Weights of a small mixture-of-experts language model, trained from scratch on English Wikipedia: 128 experts in each of 11 layers, a shared expert of 128 neurons.
Below are experts of layer 6 (counted from 0) of a mixture-of-experts language model. Rows are named up (a neuron's input weights, with its number), down (a neuron's output weights, with its number) and show model dimensions 144-191. Each number is 500 + 40 x the weight over its row's rms, rounded and kept within 0 to 999. Numbers have three digits each.
Before each expert's rows: "comes before" lists some tokens at least twice as common just after its tokens as in all text; "gets" lists some tokens that make up at least twice as much of what it gets as of all text. This comes from a sample of Wikipedia text that the model never trained on. Tokens count by the router's weight.

# expert 45
comes before: " |", "\n", ",", ")", " (", ";"
gets: ".", ")", "ia", " States", " USA", " Kingdom"
up0:499438506488501484497523530446516444403532493499434512523460471406528539487517468520537535498527470485487473529527553586441542523553512522465450
down0:551499486497449515480530453501516431527519476483488560466548434493511425426517474499494564431512602513447554481462560508495473533495559509448561
up1:500549429539452514415505517507476479538502516445491511466508513482529382435463502580538543556454567487526384524565502549504487477500470451522490
down1:461567546452523492453434517460526522516468456509477453559508487464478466508497465466510584551517510558509532447458558528449497510481468508555515
up2:474480490537507532465492491505516439504520519520506544545580451456490515486486458545537511450551573434447609440490528473485556487475442493437478
down2:506473539556440531536451498483506480564494482456467512567474516451581497493497462462527515496532604548486517446492458527478477498514538520448501
up3:563441555449527513534561463484457493471445531426505515452560450513565573482539489488481478595556436537466513458493504499454516485508454534449488
down3:491515487579422594513571445509563520503521517525529453559578482513526511531531507482451454456600460513465445498569481545476509520470595511472480
up4:458490534479524528480484541495535421541534568501518537482442480494562450501503512505536432502410446481457408477433528540558497506476584480520471
down4:498605486456491512481604501555496541485538458487554474499510462517489530494525484525521562430472490535471542531423503563588476450537531465473481
up5:491444499428473448513486495497481483502524510532579532525542546475599506503467529529569499467491499548482585508393545450437476504582458491465603
down5:479439464514497530506441543475519517506457572510512568511511545507496520495442503467483505495539526531502496517412481526478527448502556525484515
up6:501458451458507443428528466502492476511439517479553473480513519503480465555482529580513531426536549532500456412521457534463604488470436528462416
down6:528472505558517484449459483544473535473575418515518474482489509491523554502440515487436474567468530493520492529573493433448478399448526499472556
up7:503599496455500499552505441524442584532448534428490488509504487492481493487482464587543509430518511554413491551506560541508450579543502469508460
down7:545505538550529493471557465499559500490498490503478464533529551501468503517454506520541477492482530558502510517525570500412511490515459438501543
up8:480469586421542530493575534520485495508422482487504461464529505540534544473476510455503539485527401444480503547512506492504529515506450605437505
down8:491486525539434527450481508474459556477494514517514477522526479499523522522471608472450445518531482529529454489498557546437488510480557494541496
up9:509474510450551542500526482451462512490451440538467484511546540461527502493440563505503503585496538400430514485485498456418575504441506578490504
down9:499554507524493555470547466514574520534459509468532489482505530534464478535463505478433479516487478464544527465564532526473511532421509517497507
up10:568502470525495474512484468512573465488552541488527541465518433555496499557470586462470512489443464511489549485489528403423456515491514509429520
down10:514496486537488464543467469471424450504516547531538548510569508444437469407496451488479497435477474486519476432526529510540449464423585457556461
up11:429465502537528493531502455509504499472528482420525564478510513530470520471453513493526561486493466454440471497542504440423478453539434439502483
down11:484480465540526465520491530474547529522500490508442482442526576462504489417547463548521526519487480508432454431381420533513544493473497476504447
up12:533508422519538464542458491484480482511506467435491543453492513521502412466495619516469495564425487506506497426536487496535475435525459520451556
down12:431547444548473549479566447547419504477584486524473532576551498484515454527468513562558524519491504508479458549508469436494482461476546497472576
up13:514451515544546505540518499488558494545477574436473511512537526488501554588488539522465513526534460409475545514474440498457474536531456555496436
down13:468499504501530460491522483472475480470452565538468473554528462453514522567513450480424448560485515486545566539478494448520510467511512474483463
up14:512464425545547459422480507539487489515412516431494538448544551501472495480532502518531500409415515524487433503483501584535524477544530479469427
down14:474462552508536531506458506530481536472438511493473500524489502453561508578502545441509415551512473464589478517489494512464511451556519467509476
up15:555542497526554475552554480531498539520514480522473540530460479559466546452495534489524495397463471463417482512551535512543503558440488540432475
down15:590491411517537518478557501568575533526558511577477560490491478476476499507528529514463471513563514474497539497520510520501513482509539478480420
up16:518471500546514468484559523510478549506454568511490553482551523432548455526473511489429500465555520510523580449493476532474558542485484471478508
down16:445441465483472520457487481446518550539528523474439512529462494426496382467521464536556476477593582580596462467392440506529566481469463533491492
up17:538535496496521536497454468533518486581545520428517574521509508534473375513460556529501493515398481513557458479496519509464451463547529488479457
down17:472505520472560428448464478545477440479505471492518513469506482552448520466490466562487480495455433418518499509515440480455463487449466506540492
up18:432451511549546576488518509485384488500506428466434476505496503475487431524517564502461496541564523511438461495547470503534536467510502472542470
down18:465545529506536492484561563498541430497505450467500465444526505479460473495500540597563449534461492547456461484476392479499519529526431452496499
up19:529520517563549495439486531461533511542556587491553537457510536552458501505493468587420464523453483513444447484533519525465479529436477495549515
down19:488493459505473497481548451548511527508589487556483494522568556461420550508470490453565518544534464418510432498533523458439548488479469462509558
up20:509495518527526461482505495507518458545474542515500460609497490452528413522516459502525476470479518511526459426591478598550473518511516522464514
down20:478533503577471562506472536495500498473478486473536437413511503465536507479621520516500578527469489496501509433425516525532541553431488492553609
up21:504582494525487454461526452539485571519468480476473498572510488447489502535575510506541442424574572486514514547498520572584494531494436481610518
down21:542507466508570535565526488534515489398523533476496523522427503462476504496568460485468477518527490580591553393453523531513504462517481520540520
up22:500475525478496510543483466457461537489449468563539546419501533555435524438493464520536568539530489489522507437468469417489516500510438519522558
down22:558472463485438466568477468530485532528457481573447427456444491455447536527497461538433493444533528507498501479503534474489612454481500486475479
up23:552532419523479517503519513532531467455506432464547473576500433565448489519467494508454479593461554524525492515517501492514509516484446432484482
down23:457491495496538555505450506567492491503492567545488477575484466495461437507485392493435514472580493497493507455501509558455453497497517545457550
up24:512579522509480512481561547476528546501505580481528588486519523475489508490459568585470550522487464507488457491570447466494548478527515545477525
down24:514503470448485490469475529511515553532451548488582553459499467569476461545462535612521532524487497534528552531516505480543476525511509506440459
up25:564458522517502518563509540436474523404520477504561521581611538459496465475480511537462523553495421487471482547517531475511536483523388490497462
down25:436458492495517550482499549511518537469505490474621541527489489524544493469540498575578517503536536490431499461537539507569472535434505541435473
up26:515602531467534496508567499535465496539432485477478521512516503501490550495549432486471440503482545505498480523448492437521472514490594555570538
down26:499557548513551489532527541478542531558459483540434493533487450451554531626491492478433484488504493512484494515504584471523428483575488597503556
up27:424535539487566424474520457542558577506480488577476475517461447491471473489455505503516528566534486458522515542494465495472471530454591537416489
down27:478489527517480489472514436498443481505487487519555439510428481534463466457497502526514518538485513504517543462484488559521490497547532578539549
up28:539574485460479503469509468522490511504511491512526520473527504545471487525500482532517556406489455500425511517468549475532412503398443435508526
down28:419531551494521563462476511483451478523559477539501477450496479468511537466509488532511571430549535548510462412440468430500479501532520444468503
up29:514523518491518517506496535461529512501509477591522508561515543488491515504511570493539418548446526404437471449482505427505485558476482510538516
down29:512533501430483513470500447494528524416539505457534501493479469565460467556466452530479480516525547405445460487552407534490490476462481564436492
up30:503488512541502523522496461490560445502495466456546512516525437586450462448491589494594619461549553481456541516463464523471478503515481456540544
down30:514530556435509516529499465517449460460544464445495498517426501511403445549527528474457499595537537458521571515513533532526498508474580536496459
up31:550516537549520453557485467498536469521513543492526505493496477513442495440578529486553519479476503562495581471522461551491517496507502484572543
down31:533501474483571530525466429547481536469448468539425486493569471496449443524634555486417534520508495446582486492559509528512501561465563532574484
up32:486575530419481420516475516442489489501500519499539494567579478446557453487472543516518441581475511488445477520522479492452481543546481500404536
down32:481524519451487438476512538492506493504478561486546453497474542539474431496487501564484531553526494532507489439425457503505492463577582511468555
up33:484483526516537488511469429566514494479529492572461482520482554468496514531519522527502501559570511489480526416494453519433522520453484460566503
down33:562540520485487492480518506572556456533456473544558412463533498434476511500524476501431492403458482485508477531511481518499603485544601482496463
up34:524435516505496529562482536479507499494521480526536493492601533551514564554421539510548454499545421527473463546444535531519457487471455440490514
down34:473529475508448525487535487474499502483512441503502500364468489499547513446501517457534581454466479453533423527436503489500527460465513544539485
up35:441528515499489456514422650503523530573435519487449495502498524490512477388583482514512512510449469526530464494512555469515515497500440522529444
down35:480509460540531581501464505476573450512466464516428523548506538475551509450502533452537570512500531502477531506446488403423494487562490497449488
up36:430503507471469520503420524569543459549488542528555533470500489499526481508524456548466532487519525558519437433532471482518465622521496459526511
down36:537444457479535515491556474526533455583490477474520508507458454437509535508449576527490567606547487590537487490479480522476492535427442484468550
up37:576489550464505540552535522496519428474474438496469440488505506554465481445504506532441491527467474481559488514496415475439479483531446513410466
down37:480570405523555484532474526477481535478483502524477533449530470477495533542582521487531435533468535479518466498484561473471605462482488488549464
up38:480505545486437501521513491516468515463601505546556486584533545472536480423502469534545484466468465540526552537578510566493505480537445499481527
down38:492547517469519489543453456514498517471562475448521492517494504512562560455548525502580533460515545489488550521464461469497399519449447466454451
up39:511475560463558500547486491524428494448453507435430573465461544466510449456485526509460502483512464592483492518514552569471411460567486574445482
down39:519447545477470524570474542471547458497464576510577543504483514525547488489435471522499465476516531498470493496466480473475471508507518507451541
up40:578433472450553568461506514510420484540512563444453521484522548471540502497474485505469492538561429426448501544515443493428542439520493472528532
down40:522477462524498506515608511532473470539486503575518472480590478532567529496499489495475528514537480525494468443510555528471550625550508509466470
up41:496482535466431511520540513455549481476521495528562508557482501474466511448507493531611547477460477548481489504488485519463524522486471501492526
down41:493501481524459526574453476452478528487415459474483526535466520399492523440527540408490541444510517474451487502450557446542508517448450520491528
up42:541482458419556515552528537548476512429528446436438475546483476465461502479510548518542553467509523508417530549610456543507501565482532488518470
down42:448460435522517549489484479479499517445536497488473467544504538497482524511576562512516533473512562487514576460477554481509467597530497562563504
up43:555518450492466547424500518508461540550521562491474442506537453555478442494453490504558597507541547420475536501495509451468437421504510489494490
down43:448576487537528431486525522454505501437514482513560556452479482480461470395545438474498532511481502562466540537461469429444531520430538537547518
up44:558467526524524526542465522474490433524437568393549509474554498507495458479485501507402509473540467530532524465494426561529524463517455557450548
down44:422474470586562473528520509445488519397492541574491468467581506493568590544497505553481499519551446534556457508503521455479464538544508496442461
up45:497391461588517463518522507442441469492545531486485528553539489484494478494501458452539495438486572509477585462516502520439543486543450527476518
down45:490551417562422528481421529533403469484509441557512483566563538471475474485470454529582501447493516490480497513398514521529504413503491517509512
up46:484454483565473486497447450457542427565425479547590548485498484567496500508463443469500537514526518551476514518448539551500499613535534505530541
down46:505471449535488463555411428536482467525561478460508583551488510482510522441481502513560433546480470503455508444518559487488494529524531500508475
up47:459495453535578510571492475480547484523463499551538471489503480491500523580537459522474489492410492524504506438556448520512510547450551499457482
down47:464472504501617555529490422491486499516460525516555482433502441476426530455426475521514517527469468483470488512507477502560391572401483551482549
up48:506516467502521533435529479572470558485490517469519548501507498495492545468512496480549482509529418505482479499562535525561507515492504456500508
down48:560504536486545571550454511464603493498401471487447510505476556463503523514454529500429375489503422518546454443461568512497456433495505513520527
up49:539477548470550480513545569514496431472569549499462539491479520533489421494490498482502512429521397597493514455509557481468516544457420468568453
down49:525436455532546521547500497517506496551530567578448509503512553504479508489546491428560515494429523542496524540442501558514413558515564525528425
up50:416483506551486574422492514438521469523496533499533495396466486506434441497530465491525475522539531558457487471470500489489543424494509522474457
down50:445554495487496464474560472497506488503518395552449487472504548474456499494464612538604456548481461488467460514457477548537491497528458478501529
up51:559477448459471435573476514520465535491502402443515496523488515457486555455542443413412537528517535500519486533511539476448436522465493495539449
down51:579470502565513464646425492461581484469497425521535514469454487441508607503485535526450515446512472516498571508575582529502515571453499550480475
up52:487477563496564528464514555491445453556520518555481478557510524504539431469475491470479643516530480527481512526465578584496442567530521458553556
down52:476495553484482519464503544541600416454521538497524508494548471505554478550496505508427579488472494492481482491447480489519537539534521479459543
up53:508497517489538533560489483519485427515526488498468519557523476507497559500481600520542483546552452487519495529535489539520494503522503465503482
down53:486569557460457504491499496475497474472505446503459498444472517484519571470570462451602569487510435468475463435577426525456506495471465525527432
up54:541486528525540462514489465488565528475515554519395514519492517471530460463530534535471522472447506570501457479501471531481488549486515514501415
down54:544507575572522560540550496542516443466504515546515477501543475509455535501510504499493525515520563503422515451490553492453504503525517487457570
up55:457539546456561497499556476552469532528524500549449503522480473472459529427539505509567494545547489443536507488497544529475471531490581532453448
down55:459486515375518563544461506514551420521494543493487475495457489476568469553532570492502476465474479564559466459497465490483533510438502538518530
up56:543505471535496451509486504568434438548503501372453546500492499500593443508422442567423479518523583452501554527452511539430485477492440500491551
down56:496528568513500480522488517530583459471500495495514474476424481465476486435494466585502494492520549498503533494495530482515446549495546498471503
up57:529469544511522533449545518514422477544511453491492588503570487445470489448537494535497459475551504434474445468577462527480473479481533466457420
down57:468525492467483546438554554564561500510539481493548465492498507523521482474549512493517614489499518475478528464521476588454488550430498521517444
up58:391504429501494441513458498507450489506513453505496468489524506452514501517558470552496446529407517475496428519472468464506449468487460494500541
down58:507503572502570493502406507568501486432527462478476444542495513576548519485500459550500530492501616529524468466483438557449507523420534541434484
up59:552492499507478569524524595515516427583532537527474454499529471503609483466491463462451442496431527484504509494530534468526538460508470471484539
down59:526559515463580500544518485499554471434582489541467503483519448547602551514482511561533494599506477479478496519447539551541468479570502527544543
up60:489485407527473464599502417533508473513518457461503458464488421501501456514437499523444502539410478521433488462535521474530543509473451556471569
down60:469504488526514518472512535545542480521533443499618488484552501537532542488441485500462486520572526573553488479467501539537544493445502469491561
up61:533479549528543484539516504473514531461448457501478513525494538510472450453491501467524514543526490493471545512546484530410464538463427522443523
down61:438406508515478542505497488474498498440452500493449450500523569448573569530527572446460514504543528456460512492548480501497522467462502522564513
up62:514522414539499508457480509506545555537525535579501475491532490468507427504473480503604578423513485486534577429505494569498521484520477469472581
down62:416468457526524506517450511460505522551488561478462412510514458528535449492622515458548551479479532586528532504522526501539589523502531521448478